Experts of a small language model.
Size: width 128, 6.02M parameters.
Training: a variant of Adam for the experts, 3879 steps.
Below are experts of layer 2 (counted from 0) of a mixture-of-experts language model. Rows are named router (the router's row for the expert), gate (a neuron's input weights, with its number), up (a neuron's input weights, with its number) and show model dimensions 64-127. Each number is 128 + 32 x the weight over its row's rms, rounded and kept within 0 to 255.
Before each expert's rows: a language model's description of what the expert responds to. This comes from a sample of Wikipedia text that the model never trained on.

# expert 10
It responds to: Pieces inside words like unit, charitable, screen, Technology, plus plural or verb s after a stem, as in runs, 1990s.
router [121 137  71 168 113 134  80 140 162 163 143 109 122 102 167 110 144 158 129 206 158 120 163 124 123 112 156 148  70  96 130 156 128 112 165 165  91  68 158 131 118 116 180 159  70 139 174 140 146 109 153  95  71  79 107 143 120 101  83 113 144  99 123 184]
gate0 [ 86  64  33 118 125  97 177 142 121 126 163 134 120  87 124 128 162 173  85 129  84 135 137 108 176  69 139 154 123 114 142 140 155 125 137  92 148 121 195 150 179 228 113 111 175 143  98 102 186  56 159 126 162 119 111 113 132 151 161 110 128 128 152  74]
up0 [139 137 132 145 112 156 164  58 151  88 115 105 116 115 100 112 143 141  85 150 131 136 145 137 160  63 106 171 123 147 169  96 105 181  93 111 212 127  94 156 110 128 208 160 159 107 147 116 164  92 119 146 141 123  86 146  87 133 181 114 104 139  95 123]
gate1 [142 143 191 136 149 135 123  95  67 121 148  94 137 183 131 163 135 127 164 182 112 102 116 134 128 104 101 121  89 160  88  77 145 140 119 170 115 170  72 135 152 168 126 141 116 149 135 184 103 136 181 131 131  94 111 185 134 128 176 169  95 116 164 155]
up1 [149  88 150 162 143 122 101 118 155 125 111 100  79  62 180 207 152 169  44 123 118 124  78 122 144  82 124 109 149  66 122 101 135 110  84 130 169  91 111 103 127 112 170 106 101 137 129 159 155 127 121 153 140  97 117 116 153 139 111 124 137 157  57  93]
gate2 [107 129 149 173 154 110 139 122 117 135  78  66  88 119 112 147 129 165  83 107  96  59 141 143 162 188 165 109 136  81 115 148 144 132 107 124 128 134 132  97 188 160 194  95 124 127 143 132 115 106 170 120 154 122 164 128 147  94  90 139 141 103  79 144]
up2 [ 79 170  94 120 116 144 166 146 145 165  92 118  68 117  88 109  98 210  88 130 140 118 105 144  66 176 161 115  92 185 164 197  82 145 124 112 160 149 114 109 164 152 121 116 173 108 176 143 110  99 116 163 129 132 108 162 143 149 121  99 146 148 116 160]
gate3 [146 102 167 195  98 110 111 120 148 122 147  76 105 164 148 141 136 127 200 117 137 138 109 153 129  91 107 156 105  79 192 101 134  83 146  95 148 152 129  99 178 146 134 125  95 129 101  86 103  55 136 110 137 131 175 162  95 149 155  78 159 135 159 154]
up3 [123  59  74 121 105 133 134 149 128 161 111 170  95 149 175 151  90 142 109 154 117  84  57 173 114 125 145  85 132 118 122 113 131  75 107 107  82 139  86 189 143 153  93 154  92 142 109  61 136  80 110 144 159 149 114 200  97 148 128 115 160 138 132  96]
gate4 [154 149 152  84 186 120 165 123 118 149 121  79 110 181 105 114 129 157 161 151 133  97 155  78 110 109  73  82 138 115 129 144 107 188 156 231 144 112 124  49 123 162 176  76 105 109 163 191 122 129 180 114  92 134 166 125 105 117 104  65  88 142 176 185]
up4 [135 162 126 139 162  80 122  92 134  96 126 161 156 141 116 108 152  82 129 133 124 125 185 118 134 102 139 164 136 170 138 181 203 124 102 198 168 175 165  60 141  94 186 157 169 111 170  85 144 126 152 111  88 104 180 154 107 156 130 101  73 144 198 115]
gate5 [152 124 116 176 125 105 123 158 154 120 131  88  48 171 122  97  80 111 134 116 123 112  89  73  71 174  74 188 165 111  87 163  92 134 128 106  94 123 120 134 181 110  93 152 121 112 186 104  98 162 130 175 111 125 133  75 103 125 137  79 108  81  92  88]
up5 [132  91 150 108 118  62 194 142  93 141 160  68 111 111 146 123 115 152  88 176 171 131 159 173 201 143 185 142 129 140 152 113 200 158 145  81 130 148 191 123 132 157 187 151 126 168 109 105 172 112 156 134 126 116 130 141  54 166 126 152 152 111 171 119]
gate6 [190 112 188  91  98 143 106 188  71 169 122 156 124 129 109  90  98 142 131 146  96 144  96 111  74 135 121  89 105 161  99 146 158 184 172 111 111  38 118 130 183 160  95 122 108 132 121  60 105 136  81 140 148 166 124 127 113 140  96 112 161 168 105 201]
up6 [118 106 120 133 144 125  82 179 102 111 123 140 120 147 117 119 133  85  58 172 133 134 182 149  89 132 111  88 115 135 200 158 164 125 123 109  87 104 189 134 178 128 188 158 115 188 157 142  84 150 154 110 125 152 135 166  95 104 156  97 105  90 103 137]
gate7 [147 120 147  89  86 107 160 103 135 115 112 105 109 114 114 167  88  81 159 107 101 145  97 122  92 215 121 164 134  61 183 144 126 135 149 177 102 123  99 106 175 142 184 142 131 170 132 167  70 170  92 153 114 145 127 168 166 111 157  92 123 125 101 177]
up7 [162  98 179 128 105 136 117  63 116 150 102 110 109  80 104 140 162 139 163 116 123 114 175 123 106 160 155 117 103 107  82 135 109 192 119 117 199 157 159 113  88  94 146 182  74 118  75 195  86 117  84 121  96 112 120  86 127 123 191 129 138  83 121 206]
gate8 [151 112 117 152 166 143  98  76  93 144 149 125 163 102  74 122 167  73 161 150 174  82 100 107 156 111 136 116 167 105  90  68 163 121 103 192 129 126 193 157 132 131 154 101 167 117 132 135  87 122 150 102 118 202 125  64 145 117 111  94 185 102 153 180]
up8 [123 105 103 134 135 164 144 188 159  90 105 120 187 113  96 147 132 113 136 146 127 114 142 135 173 119  76 177 179 145 158 109 150 103 105 121 118 170 115 125 141 178 128  95  88  91 145  96 139  85 177 115  99 117 143 100 156 131 151 105 179 192 126 145]
gate9 [175 133 171 204 135 183  95 126  71 129 175 137 117 140 170 177 121 127 179 155 115  64 172 133 120 155 107 115 108 104 154 126 102 167 174 153 130 153 167 179 106 129 221 170 137 138 196 139 100 107 134 181 177 158 129  85 124 121 144  99 170  94 104  97]
up9 [ 99 121 127  93  97  87 151  81 163 124 153 175 137 128  93  76 141 128 159 154 141 170 102  97 140  78  94  81 129  91 108 109 126  79 119 155 109 151  98 107 123 155 116 183 167  91  75 113 165 174  86  60  95 159 110 132  48 150 147 197 115 176  96 157]
gate10 [137  72 115 200 166 131 125  79 203 103 126 131 167  89 136  71 134  93 200 128 159 141  96 136 119 103 132 141 128 119 127 109 134 137  98 118 184 196  96 124 102 136 142 101 160 108 170 138  61  63 114 137 159 135 112 138  99 141 129 135 153 126 168 173]
up10 [137 162 153  74 139 117 140 123 132 165 196  90 101 207 180 179  91 152 164 123 160 134  83 121 142  84 123 110 126 117  77 130 110 138 123 151 136  77 129 117 141 149 108 177  95 128 103 111  93 123 108 154 145 156 168 107 140  91 119 151 120 100 133  72]
gate11 [124  73 125 191  90 155 102 134 123  76  69 150 127 123 100 142 117 112 130 104 138 136 109 114 100  99 110  90  79  58 154 128  91  82  96 145  94  99 110 161 157 173 149  70 106 113 154 102 106  83  96 157 104 195  92 135 180 174 165  82 117  80  48 120]
up11 [107 126 126 157 137 183 169 161 140 174 139 127 116 125  93 203 137 139 160 182 154 160 159 123  73  85 133 155 101  34 150 138  92 114  78 160  95 146 124 140 141 111 163 129 119 151 148 158 211  64 167 119 134 148  97 136 111  97 179  79 148 152 131 169]
gate12 [100 124  73 109 155 201 136 109  97 130 124 142  82 105 131 122 165 165  94  72 133  91 149 115 152 158 165 115 164 194 115 191 141 100 158 110 175 148  70 146 133 145 150  62 125 109  98 121  91  62 111 121 144 149 149 138  67 119 132 145 182 141 142 104]
up12 [163  80 132 206 147  68 160 183 124 148 131  88 117 144 147 140 182 129 134 112 103  95 141 142 126 157 121 181 127 119 126 147 124 118 150 136 163  79 135  95 120 169 106 110 106 138  56 136 119 139 132  88  88 157 128  98 102 154  96 138 145 151 166 102]
gate13 [129 125 171 130 114  96 137  71 192 160 133 151  97 155 108  78 116 153 190 101 142 103 145 110 125 110 120 183  88 190 129 100 121 194 131 148 115 178 122 101 133 138 140 150 147 166 165 147  94 127 121 169 131 147 130 153 134 124  96 128  96 187 167 116]
up13 [184  91 164 111 166 181 172 102  87  96 177 127  80 157  88 147 128 172 135 121 136 189 127 108 164 103 129 123 133 124  97 124 163 116 154 128  81 172 115 141 117 143 140 134 185 168 168  99 141 183 104  97 174  99 120 168 136 148 109 117 134 106  70 133]
gate14 [169 125 139  91 157 124 147  95 182 109 125  94 138  93  99 144  79 206  91 150 116 118 182 134 128 102 121 163 133 154 131 121 118 113 113 146 178 171 134 126 181 123 140 163 137 115 165 149 109  69 147 160 110 105 192 106 103 144 146 156 154 148  89  48]
up14 [ 95 153  80  88 112 196 159 155 183 135 152 100  99  97 114 109  97 136 148  78 121  95 112 114  93 151  85 158 175 132 143 178 145 111 117 132 123  74 113 138  80 162 152 125 108 107 168  73 169 119 153 117 144  95 127 133  89 154 120  58 142 162  78 155]
gate15 [110 108  85 173 193 120 161  82 172 145  58 163 130 117 158  71  76 112 122 104 135 136 140 107 142 123 144 107 142 156 141 111 154 183 138 176  87 182 100  77 181 141  78 155 175 180 158  87 151 140 124 194 132 109 100 133 195 138  67 116  72 152 168  95]
up15 [150  90 173 134  89 109 143 118 105  93 150  26  95 133 163 125 103 163  69 103 114 139 220 128 209 144 137  89 122 168 155 122  76 174 154 169 158 148 120 109 108 106 145  93 117 106 119 163 144 167 184 167  66  64 177 143 105 145 164 126 154 156  72 160]
gate16 [127  99  81 171  90  77 136 107 173 132  58 137 163 133 132 166 115 151  63  92  94 119 176 159 103 161 183 148 114 119  81 194 150 159 139 110  93 113 153 186 133  90 192 102  81 169 152 112 124 143  93 144 112 156  89 170 171 147 127 101 141 136 166  96]
up16 [113 117  77  94 121 107  63 134 121 109 120  39  73 114 143  94  90 123  85  65  85  75 169 134 122 167 189 133 130 118 185 131 149 185 139 124 150 121  96 172 123 127 144  99 146 121 142 142 200 122 120 148 126 125 152 179 165  69 167 118 109 175 112 105]
gate17 [158 117 161 186 121 104 104 139 159 109 136 137 127 108 124 120  82  71 161 102 109 163 152  73 147  43 196 186  81  97  70 113 173  81 125 102 121 103 120 108 152  95 142 118 159 190 189  70 102 166  82  90 119 130 129  85 132  92 111  55  93 112  95 127]
up17 [174  97 136 112  66 105 114 103 138 149 125 107  98  76 113 156 166 121 132 109 147 159  75  93 136 190 119 114 122  42  84  97 112  84 119  93  92  87 147 181 167  97  93 128 124 141 116 117 177 158  99  84 144 112  91 104 148  47 114 126 115 182  35 105]
gate18 [102 114 106 167 121 111 101  76 164 106 101 159 102 200 108 121 157  97 134 123 159  46  87 108 127  88 132 118 169 147 139 116 170  97  91 112 152 153 137 160 156 164 146 133 129 116 139 129 162  82 173 137 129 149 117 181 171 117 142  17 121 176 190 141]
up18 [139  66 131 103 112  71 129 150 130  72  97 159 101 104 105 154 162 104 172 116 103 147 100  74  81 130 138 197 164 116 127 146 172  98 106 164 142 126 111  94 135 149 169 107 153 128 100 100 111  93 150 111 161 188  73 113 129 125  94 147 144 208 168 113]
gate19 [129 146 183 121 123 109  85 127  53 123 120 145 145 145 109 107 114  45 142 146  84 126 169 149 208 157 130  91 137 125 132 116 136 149 135 154  85 143 137  73 139 175 146 109 138 214  66 120 166 181 174  94 119 123 123 103 155 133 102 187 164 147 121 152]
up19 [132 126 162 132 148 150 138 136 193  96 145 112 107 104 148 150 120 131 138 184 175  90 136 114  82 152 155  85  92 104 146 131  92 168 108 152  74 120 174 138 131 105 187 101  69 105 144 192 156 109 188 118 122  74 115  76 115 163 109 114 139  93 147  90]
gate20 [119  85 134 162 167  85 167 113 118  82 112 138 123 158 152  85 106 114  95  77 145 146 139 122 136  74 155 217 132 119 126  95 190 151 116  98 136 180 130  71 123 117 182 140 150 115  90 147 167  69 150 117 143 116 118 138  98 129 149 124 121 176 165 127]
up20 [104 137 144 111  95 116  89 118 112 127 158 137 146 189 134  80 144 145 114 140 149 106 157 100 201 183 122 197 107  79 180 166 156  79 109 149 122 154 161 182 166  39 188 135 140 109 121 146  91 174 178 124 175 142 124  93 134 127 119 172  63 123 150  87]
gate21 [173 127 138 172 125 127 137 142 200 116  94 121 124 123 124  82  98  70 105 198  90 140 160 102 111 139  91 135 140 142 115 139 225 113 145 202 113  94 107 139 126 114 197 151 157 152 188 126 102 135 171 124 119 122  88 109  83 127 143 101 142  99 132 173]
up21 [104 140 156 145  66 134 125 140 143 165  55 156 195 171  89 106 100 110 122 141  97 173 108 141 142 153 172 182 111 109 181 153 106 116 114  98 129 149  91 119  96 132  98  68 128 107 122 104  71 133  93 129 125 152 103  89 101 196 140 120 183 142 175 115]
gate22 [110 142 134 138  93 109 124 170 145 106  97 104 108 129 180 171 130  92  71 139 131 122 106 141 132 118  63 170  69  56 136 162 115 162 136 142 175 103 143 123 144 142 170 154 110 142 115 165 123 106 139 164  82 146 127  84 155  80  79  88 175 107 122 136]
up22 [123 155 166 115 122 139 139 156 108 104 133 175 117 112 135 167 145 175 118 126 164  75 167 103 149 127 112 107 145  63 127 131 143 154  75  88  93 153  98  93  71 154 108 157 107 107 149 145 135 155 125 130 152 138  62 133 106 103  85 185 111 132 140 127]
gate23 [156 159 100 102 179 148 175 109 125 145 120 139  25 165  83  92 125  97 114 126 174 142 139 122 102 103 101 132 153 106 167 110 135 132 172 131 174  87 164  67 191 156 151 115 126 175 108 145 151 105 146 131  70  76 105 178 155 139 122 124 147  71 134 158]
up23 [139 155  74  45 136 146 166 130 214 134 185 100 120 143  91 106 151 120 116 127 137 192 132 111  88  88 127 189 160 128 197 177 145 126 163 175 182 132 152  75 151 115 133 113 107 173 150  99 137  99  83 111 108 106 163 159 123  94  89  79 168 134 121 138]
gate24 [161  93 134 160  87 123 123 136 121 136 162 174  89 152  81 171  84 102 175 128 133 188  91 121 155 139 159 113  94 102 127 134 184  83 179 109 171 149 130 160 142  80 195 138 144 131  94 133  95 167  61 132 184 177 136 100 107 151 171 104 115  49 126 124]
up24 [106 136  96 164 172 135 113 153 153  84 119 113 161 124 153 120 183 147 155 155 135 157 178 108 138 124  82  54 113 154 105  80 144 147 117 147 199 121 128 106 158 173 142 152 104  64 143 175 120 144 141  97 127 133 120 172 160 135 159 164 121 157 130 148]
gate25 [163  95 177 160 144 154  74 104 128 181  94 193 146 147 162 146  75 186 156 123  94 128 127 130 127 103 145 122  99  66 143 149 157 104 164 123 113 108 107 176 167  98  91 138 145  33 134 120 103 124  98 174 145 135 150 172 209  86 159 100 131 105  99 103]
up25 [177 120 122 103 122 161  90 120 109 162 141  90 111 142 107  57 155  76 145 142 152  96 161 116  90 143  79 112 118  71  72 147 161 165 145 118 117  51 187 192 124 100 111 183 155 169 122 147 102 140 132 121 164 139 113  90 181 101 124 131 104  90 150 169]
gate26 [130 138 181 162 191 113 185 112 117  65 119 130  99 119 157 115 142  94 156 175 162 145 122  97 114  96  51 136 100  85 129 139 137 106 146 104  83 169 123 100 115 190 173 122 124 105 182 181 121 123 119 170 154  94 121 115 160 131 159 143 114 144  98 115]
up26 [134 117 186 111 117 143 106 157  87 145  91  82 140 133 166 129 112 119 149 125 108 151 158 181 144 136 153 192 146 136 133 164 141 127 146 122 165 195 161 128 139 136 107 162 122 116 141 181 149 199 135 134 144 123 201  92 114 162 132 203 128 117 129  92]
gate27 [122 126 187 182 117  98 123 107 153 157 106 118 115 152 138 166 182 165 160 133 155 155 155 144 167 163 104 212 115  85 173 141 109 163  80 162 123 178 106 135 130  80 164 155 142 158 128  82 102 108 117 112 140 101 161  76  67 152 123 173 129 159 125 142]
up27 [133 121 133 168 141  87 122 169 159 136 182 115 135 127 151 154 150 138 152 102 133 145 152 128 129 143  24 192 127 143  93 106 154  71 140  63 196 178  81 112 118 148 124 146 129 115 179 122 165 192 148 103 124 188 171  64  97 143 145 145 139 109  99  84]
gate28 [119  53 131 143 102  75 109 152 127 154  80 128 138 174 142 117  66 141 147 119  92 119  79  83  79  87 125 109  78 131 119 132 138 155 112 118  86 124  90  83 175 108 149 111 135  93 116 122 179 101 142 142  75 164 141 187 129 106 112  88 122  96 165 126]
up28 [127 119 170 135 138 111 129 152 170 178 146 129 126 143 153 120 107  63 145 129 113 118 121 146 137 159  84 244 134 166  91 116 212 143 167 136 173 153 146  78 108 101 135 117  78  90 125  91 164  99 165 111 142 131 146 106 101 157 140 143 158 187 145  96]
gate29 [137  88 178 122  78 137 111  96 116  70 150 125  90 136  91 142  79 103  91  82  99 169 191 199 173 151 131 189 169 121 113 102 163 177  75 144 132 172 114  97 138 139  91 118 206 160 111  69 132 141 113 107  55 109 184 152  97 140 140 118  94 161 107 134]
up29 [ 71 136  75 183 124 135 102 123 115 133 120  96 120 109 113 128 145 136 121  89 138  77  93  98  69 118 101  95 107 105 144 132 147 136 122 116  85 155 164 194  61 183 131 157 143  50 147 147 106  29 126  91 151 132  61 167 114  74 147 150 166 115 155 123]
gate30 [158 101 129 132 145 110 148 103 120 149 204 108 147 102 163 124 135 152 201 160 115 124 157 169 164  49 107  88 109 117 126 102 125 141 149  84 107 156 119 130 143 210 119 170 166 117 130 127 157 130 169 134 113  94 181 155 128 164 111 153 154 184 127  90]
up30 [135  70  90 150 122 140 142  98 210  81 123 146  87 142  93 129 122 148 106 185 122 149 114 126  96  79 121  78  87 118 187  87 137 147 116  95 150 145 139 144 155 145 177 128 149 160 127 117 130 156 155 106 117  86 141 135 124 111 136 147 121  72 130  96]
gate31 [112 146 121 127  93 113 164  82 147 127 156 124 113 137 146  72  57 153  85 114 115 152 173 120  97 134 123 141 137 137 122 108 193 104 174 135 139 186  68 139 132 170 106 132 184 150 180  83 152  96  99 183  88  70 132 117 110 104 132 134 156 208  89 146]
up31 [114 141 117 153 122  84  94 156 109 168 103 152 104  33  83 131 186 162 130 102  98  67 146 134 106 145 159 101  90  66 156 156  89 100 115  83 101 140  59 119 128 139 100  95 125 144  99 174 124 107 161 166 149 154 161 110  90  40 144 150 188 177 123 122]
gate32 [175  85 107 166 127 159 112 136 127  71  90 109 141  85 160 112 160 156  78 135 132 138 112 102 108 128  51  92 148 166 103 142 183  93 133 133  73  91 174 136 117 169 159 165 136 122 183  94 171 112  90 142 162 112  72 182 170 135 126  75 134 108 110 104]
up32 [ 69 111 131 112 159 135 140 133 190 138 171 140  99 117 109 135 123  97  94 136 146 145  64  89 177 111 126 212 164 111  88 103 209 105 139 125 167 150 151 103  97 162  78 151 157  82  92  95  97 103 138 143 109 126  84 116 136 116 143 149 154 153 122 179]
gate33 [142  96 150 191 164 116 114 162 123 115  90 142  47 177 120 113 160 123 132  56 130 126 155 137 198  84 166 184 153 145 154 112 145 145 124  81  71 127 118  83 119 141 105 160 147 129 105 100 143 137 182 114  66 133 195 173 131 120 100 141 137 200 150 178]
up33 [127 159 123 155  60 155  94 150 168 151 104 155 111 175 119 152 119 145  93 138 127 186 115 148 117  92  57 179 113 121 150 196 149 135 155 167 139 128  98 188 185 103 181 116 137 121  98  63  51 153 112 118 147 111 120 153  87  81 140  74 125 143 125  83]
gate34 [164  51 122  81 120  86  84 103 109  89  91 158 147  83 157 180 133 118 101 120 127 138 128 134 110 142  74 120 114 105  78 137 153 127  84  97 149 151 153 121 172 194 123 181 145 119 148 120  71 127  90 112 174 134 145 125 131  67 152 131 170 164 100 159]
up34 [113  89 140 142 129 143 139 126 132  75 117  90  97  98  79 138 150  94 143 134 124  48  79 129  55 151 149 107 139  90 126 108 116 161 133 157 144 114 179 181 143 135 158 106  99 135  81  82 139 113 161 103  74 172 170 114 102  28 112 110 161 168 134 122]
gate35 [113 124 146  88 148 202 104 120  93  51 137 189 125  73 137  86 169 175 137 126 137  91 167 108  74  79  90 108 122  83  68 128 131 143 168  99 110 144 133 112  78 193 125 163 148 136 110 154 100 136  98  92  56 109 148 166 109  75 106 143 119 129 132 180]
up35 [157 146 182 137  75 116 103 122 128  95 128 176 194 153  99 104 122 153 109 109 142  96 110 101 138 220 142  77  98 130 128 125  80 137 123 154 141 145 117 105  70  58  76 127  92 108  76 164 129  71  93  96 123 163 139  87 153  52 102 135 114 149 109 145]
gate36 [112 141 149 181 171 140 148 157 162  79 142 115 127 161 156 186 113  87 122 154 189 146 167 128 140  92 107 148 156 135 162 141 130 169 109 144  98 117  97 140 155 135 133 114 162 110 144 133 143 128 179 116 108 120 171  96 163 146 143  78  96 127 131 122]
up36 [151 145 111 151  93 164 114 166 168  87  91 147  95 162 126 159 118 103  99 148  82 182 167 197  64 148  47 108  92 116 146 190 115 155 135  86 119 159  90  71 155 144 154 124 151 125 134 114  87  93 139 127 107  90 141 180  92 106 125  86 137 154 104 136]
gate37 [172 168 216  86 108 139 125 166  76 106 111 112 120 148 176  93 171 121 167 192 166 112 124 139 112 109  91 141 124 178  88  65 187 142 128 137  99 155 167 111 117 110 155 106 141  78 182 117 111  87 163 130 144 120 167 161 122 204 114 162 103 162 171 125]
up37 [ 96 114 141 100 153 149 161 146  78 147 136 157 146  74  94 142  94  98 167 181 125 112 104 144 168 155 135 154  98 133 187  84 202  64  98 166  75 128 105 124 130 142 152 162 130 120 198 146 147 116  85 119 177 156 121 114 142 118 142 118 124 120 140 154]
gate38 [132 131 137 178 130  71 168 123 176 111 166 144 108 134  93 202 124  80  89 119  79  92 118 140 111 149  99 128 163  77 118  59 167 134 106 141 202 108 158 127 156 137 168 120 134 183  78 180 164 129 134 127 168 178 121  68  54  82 141 149 134 187 116 115]
up38 [181 111 170  60 151  78 123 134 118 118 131  71 131 153 124  81  86 135 159 104  81 140  99 117 129 141 117 125 107 210 113 103 117 124  84  89  46  90 147 177 150 114 125  76 160  92 113  68 102 133 134 109 136 162 140 180 149 185 136  79 132 165 132 142]
gate39 [162 113 142  80 172 102 119  78 115 143  83 168 189 133 119 179 118 148 118 166 114 122 147 101 231 114 103 154 135  97 109  79 128 156 176 145  86 131  80  95  87 125 133 113 127 102 158 112 117 141  99 101 113 189 184  99 102 133 119 141 134 123  97 185]
up39 [140 115 119 197 144 179 168 145 100 124 153 176 105 181 157 139 119  98  60  99 156 179 134 130 139  87 120  94 164 110  92 207 109 141 122 143 100 152 151 131 184 132 117 194 136 154 172  77 120 167 146 112 172 101 126 159 135 131  96 141  89  41 107 136]
gate40 [149 159 153 155 118  84 152 136 136 181 104 136 165 138  91 154 153 128 107 104 129 149 157 176 148 140 177  80 150 141 181 177  90 164 103 121  80 168 178 130 207 156 113 139 110  78 104  91  95  96 156 106  87 110 194 218 112 157 114 120 122 195 144 136]
up40 [135 127 119 145 103  44 147 171 116 110 151 142  64 177 113 165 152 169 137 101 103 111 112 122 140 110 114  97  79  59 131 132  68 137 177 119 122  96 109 104 168 158 154  85 113 156  91 167 149  72 145 108 148 123 119 136 118  47  82 156 151 149 130 148]
gate41 [117  42  90 186 101 105  69 109 129  84 130  67 123  74 116 161 106 150  96 147  99  70 121  87 187 105 179 149 118  97  49 109 154 152 143 127 127 120 114 163 104 136 158  87  80 104 105 153 169 125 150 117  98 151 135 106 108  88 132 140 113 203  73  87]
up41 [107 155 142 118 144 141 149 127 130 175 104 188 111 136 127  96 181 136 132 102  59 174 118 141 185 162 186 143 143 123 173 123 148 127 120 106  42 191 103 127 131  99 105  97 110  83 133 156  86 105  95 152 103 103 159 105 146 162 168 141 160 133 129 174]
gate42 [171 105 131 141 194 171 131 164 140 121 108 159 163 179 165 125 150 133  62 133 141 141 171 106  71 146  94 151 117 131 168 177  94 107 126 103  76 166 154  76 147 104 117 157 151 134 107 133 108 117 112 155  74 180 174 147 157 137 107 118 119 166 133 124]
up42 [179 104 202 216 148 101 121 111 120 105  95 129 162 103 142 128 147 117 136 124 136 135 102 133 101 143 134 132 107 158  75 143 122 174 101 156 139 133 102 102  67 103 136  77 139  76 184 144 102  78 129 152 176 110 137  75 157 151 131 132 138 127 149 130]
gate43 [126 118 113 127 173 102 110  99 151  99 173 159 146 151 109  63 111 146 181 156 115  80 143 125 135 108 131 168 158 133 172 106 184 138 172 163  53  89 185 140  99 137 136 152 117  89 122  77 153  70 140 140 133 153 105 175 150 127  88  34 106 116 225 149]
up43 [112 144 113 172  82 106 164 101 166 133 141  93  79  90  94 128 139 165 178 167 162  87  90 171 150 181 144  82 132 166 115  88  93  88  92 174 114 176 135 154  93 127 102 156 147 116 151 129 163 101 165 119 149 128 169 113 111 176 130 106 160 190  71 142]
gate44 [147 165 164 157 137 127 144 101 100 102 170 141  71 118 127 191 130 174  82  87 141 101 117 125 132 118 150  98 200 123 118 148 114 161 148 159 102 107 112 148 207 118 147 111 157 104 144  86 143 132 141 166  84  84 105 148 112 129 192 159 169 134  70  44]
up44 [148 163 125 109 130 154 129 103 135 105 115 143  45 122 177 121  92 125 131 105  90 145 120 152 105 141 177 145 103 179 169 112  67 119 136 154 151  93 105  93 146 142  81 112 108 113 107  93 140 126 100 150  96  89 196 125  90 138 154 117 142 167  86 102]
gate45 [166 122 121 175  60 141  68  89 136 171 114 146 120 162 156 132 177  79  71 138 159 116 118 101 167 104 147  82 195  59 140 126  58 116 101 125  98 154  97  89 142 126 126 146 152 108 157 128  96 201 138 121 149 188 129  99 117 148 115 165  96 107  88 104]
up45 [130 153 141 141 142 137 186 128 105 117 139 131 131 127 123 145 103 202  81 149  93 173  89 131 118 101 119 153 106  69 170 154  71 145 147 112  86 156  81 106 124 137 163 136 136 147  54 103 138 125 100 163 191  95 127  44 135 175 165 174 126  91 106 112]
gate46 [119  77 146 109 132 113 146 124 141  71 118 159 109 156 102 143 177 147  91 112  83 141  67  98 126 160 151 203 149 166 155  75 170 113 108 139 101 134 122 146 189 135 151 134 130 123 131  47 138  96 145 137 173 135 147 149  95 109 109 111 136 136 125  84]
up46 [112 112  67  80 100 146 156 122  71 174 158 128 101 120 141  88 151 137 106 101 128 175  92  86 159 126 171  73 115  84 105  53 114 140 136  42 108  77 108 137 147 171  83 146 111 152 148  61 182 113  81 189 142 145 109 178 135 129 119  94 175 122  86 144]
gate47 [176 116 146  94 161 162 163 159 193 102 136 152  84 157  79  74 105  85 111 148 122 157  99 131  52 115  93 180 140  89 147  99 136 122 146 119 152 168  67  38 149 150 141 157 113 129 157  87 132  72 109  88 141 100 110 140 118  83 108  99 104 120 175 186]
up47 [111 143 120 112  97 137 113 131  69 113 142 178  70 125 105 126 123 194 100  66  86 152 108 172 137  97 131 165 157 124 163 121 171 100 101 141 147 187 113 129  98  91  75 141 145  94 121  58 147 116 117 186 206 128  68 135 120 154 128 131  90 117  76  48]
gate48 [183 133 125 151 166 174 142 152 129 141 134 127 179 155 119 110 113 125 169 173 121  80 113 155 174 170 133 126 144 153 190 119 139 113 133 123  88 114 153 132 151 148  99 157  94 114 181 128 132  85 122 120 155 111 157 162 195 187 127  72 142 145 161 181]
up48 [141 157 105 140  93 134  87 128 215  95 108 116 103 127 148 123 171 207 109 135 143  62 135 154 112 153 127 122 126 130 162 178  91 109 183 157 130 149 111 179 119  94 135 122 136  91  96 157 153 104 171 159 170 128 161 125 144 116 116 100 123 161 102 104]
gate49 [208 177 111 145  87 114 114  89 155 134 115 175 137  70 136 102 147 150 175 100  77 109 112 156 131 117 174  86 126  86 110 114 165 155 183 142 111  78 147 151 103 113 115 154 141 135  76  97 112 136  96 162 162 144 137  99 121 107 148 103 163 142  80 168]
up49 [121 161 101 124 134 110 147 131  67  98 115  89 150  64  95  91 158 109 133 138 101 120 162 146 108 106 160 171  93 117 155 149 155 143 137 129 165 132 138 136  79 130  69 153 125 133  87 134 142 126  61 152 100  89 158 107 128  81 187 162 144 122 102 145]
gate50 [162 151 151 110 138 112 108 176 152 174 134 191 134  52 135 137 114  96 131 172 116  96 126 151 168 105 143 112 131 151 159 127 118 163 131 152  78 136 171  52 178 133 100 105 153 157 150 153 100 133 189 188 135 105 115 171 189 183 156 100 135 117 160 135]
up50 [129 164 133 142 154 143  94 126 133 130 174  89  92 117 135  98 167 113  93  61 157 133 104 124 181  67  95 177 124 103 115 164  94 113 144 133 194 167 114  89 108  63 148 119 180 145 164 143 107 130 118 105 111 162 153  78  68  87 107 140 177  86 135 173]
gate51 [124  87 156 166  83 116 171 138 173  88 119 112  94 140 136 117  51 119 126 130 153 139 135  70 103  95  77 148 138 142  87 105 125 149 109 121 118 142 147  95 116 218 132  96 134  99 122 101 149 107 147 174 106 178 139 150  86  92  95  83 142 128  99 138]
up51 [ 94 104 133 168 133 145 171 104  67 107  58 104 187 121 147 164  90 143 110 110 152  89 143 136 139 112 119 182 143 171 106 134 137 196 147 136 126  86 178 100 132 136 133 187 137 116 128 178 168 112 175 162 172 119  97  92 185 144  61 113  97 162 144 156]
gate52 [137 147  88 114 157 128 148  83 123 169 183 153 111 147 115  72 151 133  98 122 103  96 127 113 202 137 181  64 171 106 148 102 158 127 147 139 154  90 134 138 184 119 164  99 143 175 126 102 143 155  98  98 116 148 125 113 159 156 127 131  77 105 121 180]
up52 [118 130 157 156 143 124 150 144 118 144  83 165 116 148 116 148 116  79 119 150 138 156 126 105  97 144  72 173 155  69 122 196 114 139  78 119  99 136  98 114 166  92 116 180  89  74 115  71  14 125 117 144  99 106  89 140 151 125 128 143 183  84 153 131]
gate53 [117 135 167 126  86  89 120 155 161 104 144 137  83 132 148 102 180 130 203 121 117  67  56  63 148 115  67 138 152 124 102  98 106 153 142 166 120  99  94 135  94 168 119  65 101  78 136 105 114 121 128 128 139 170 147 146  83  81 112 131  81 178  58  80]
up53 [ 92  91 126 143  72  99 140 147 140 137  95 118 175 148 109 142 152 143 185  98 136  90 119 102 120 125 127 180  92  70  75 138  87 156 176 112  56 131  82 142  77 139 112 116  90  78 141 153  86 130  99 125 119 175 119  98  95 114 122 193 175 173  42 142]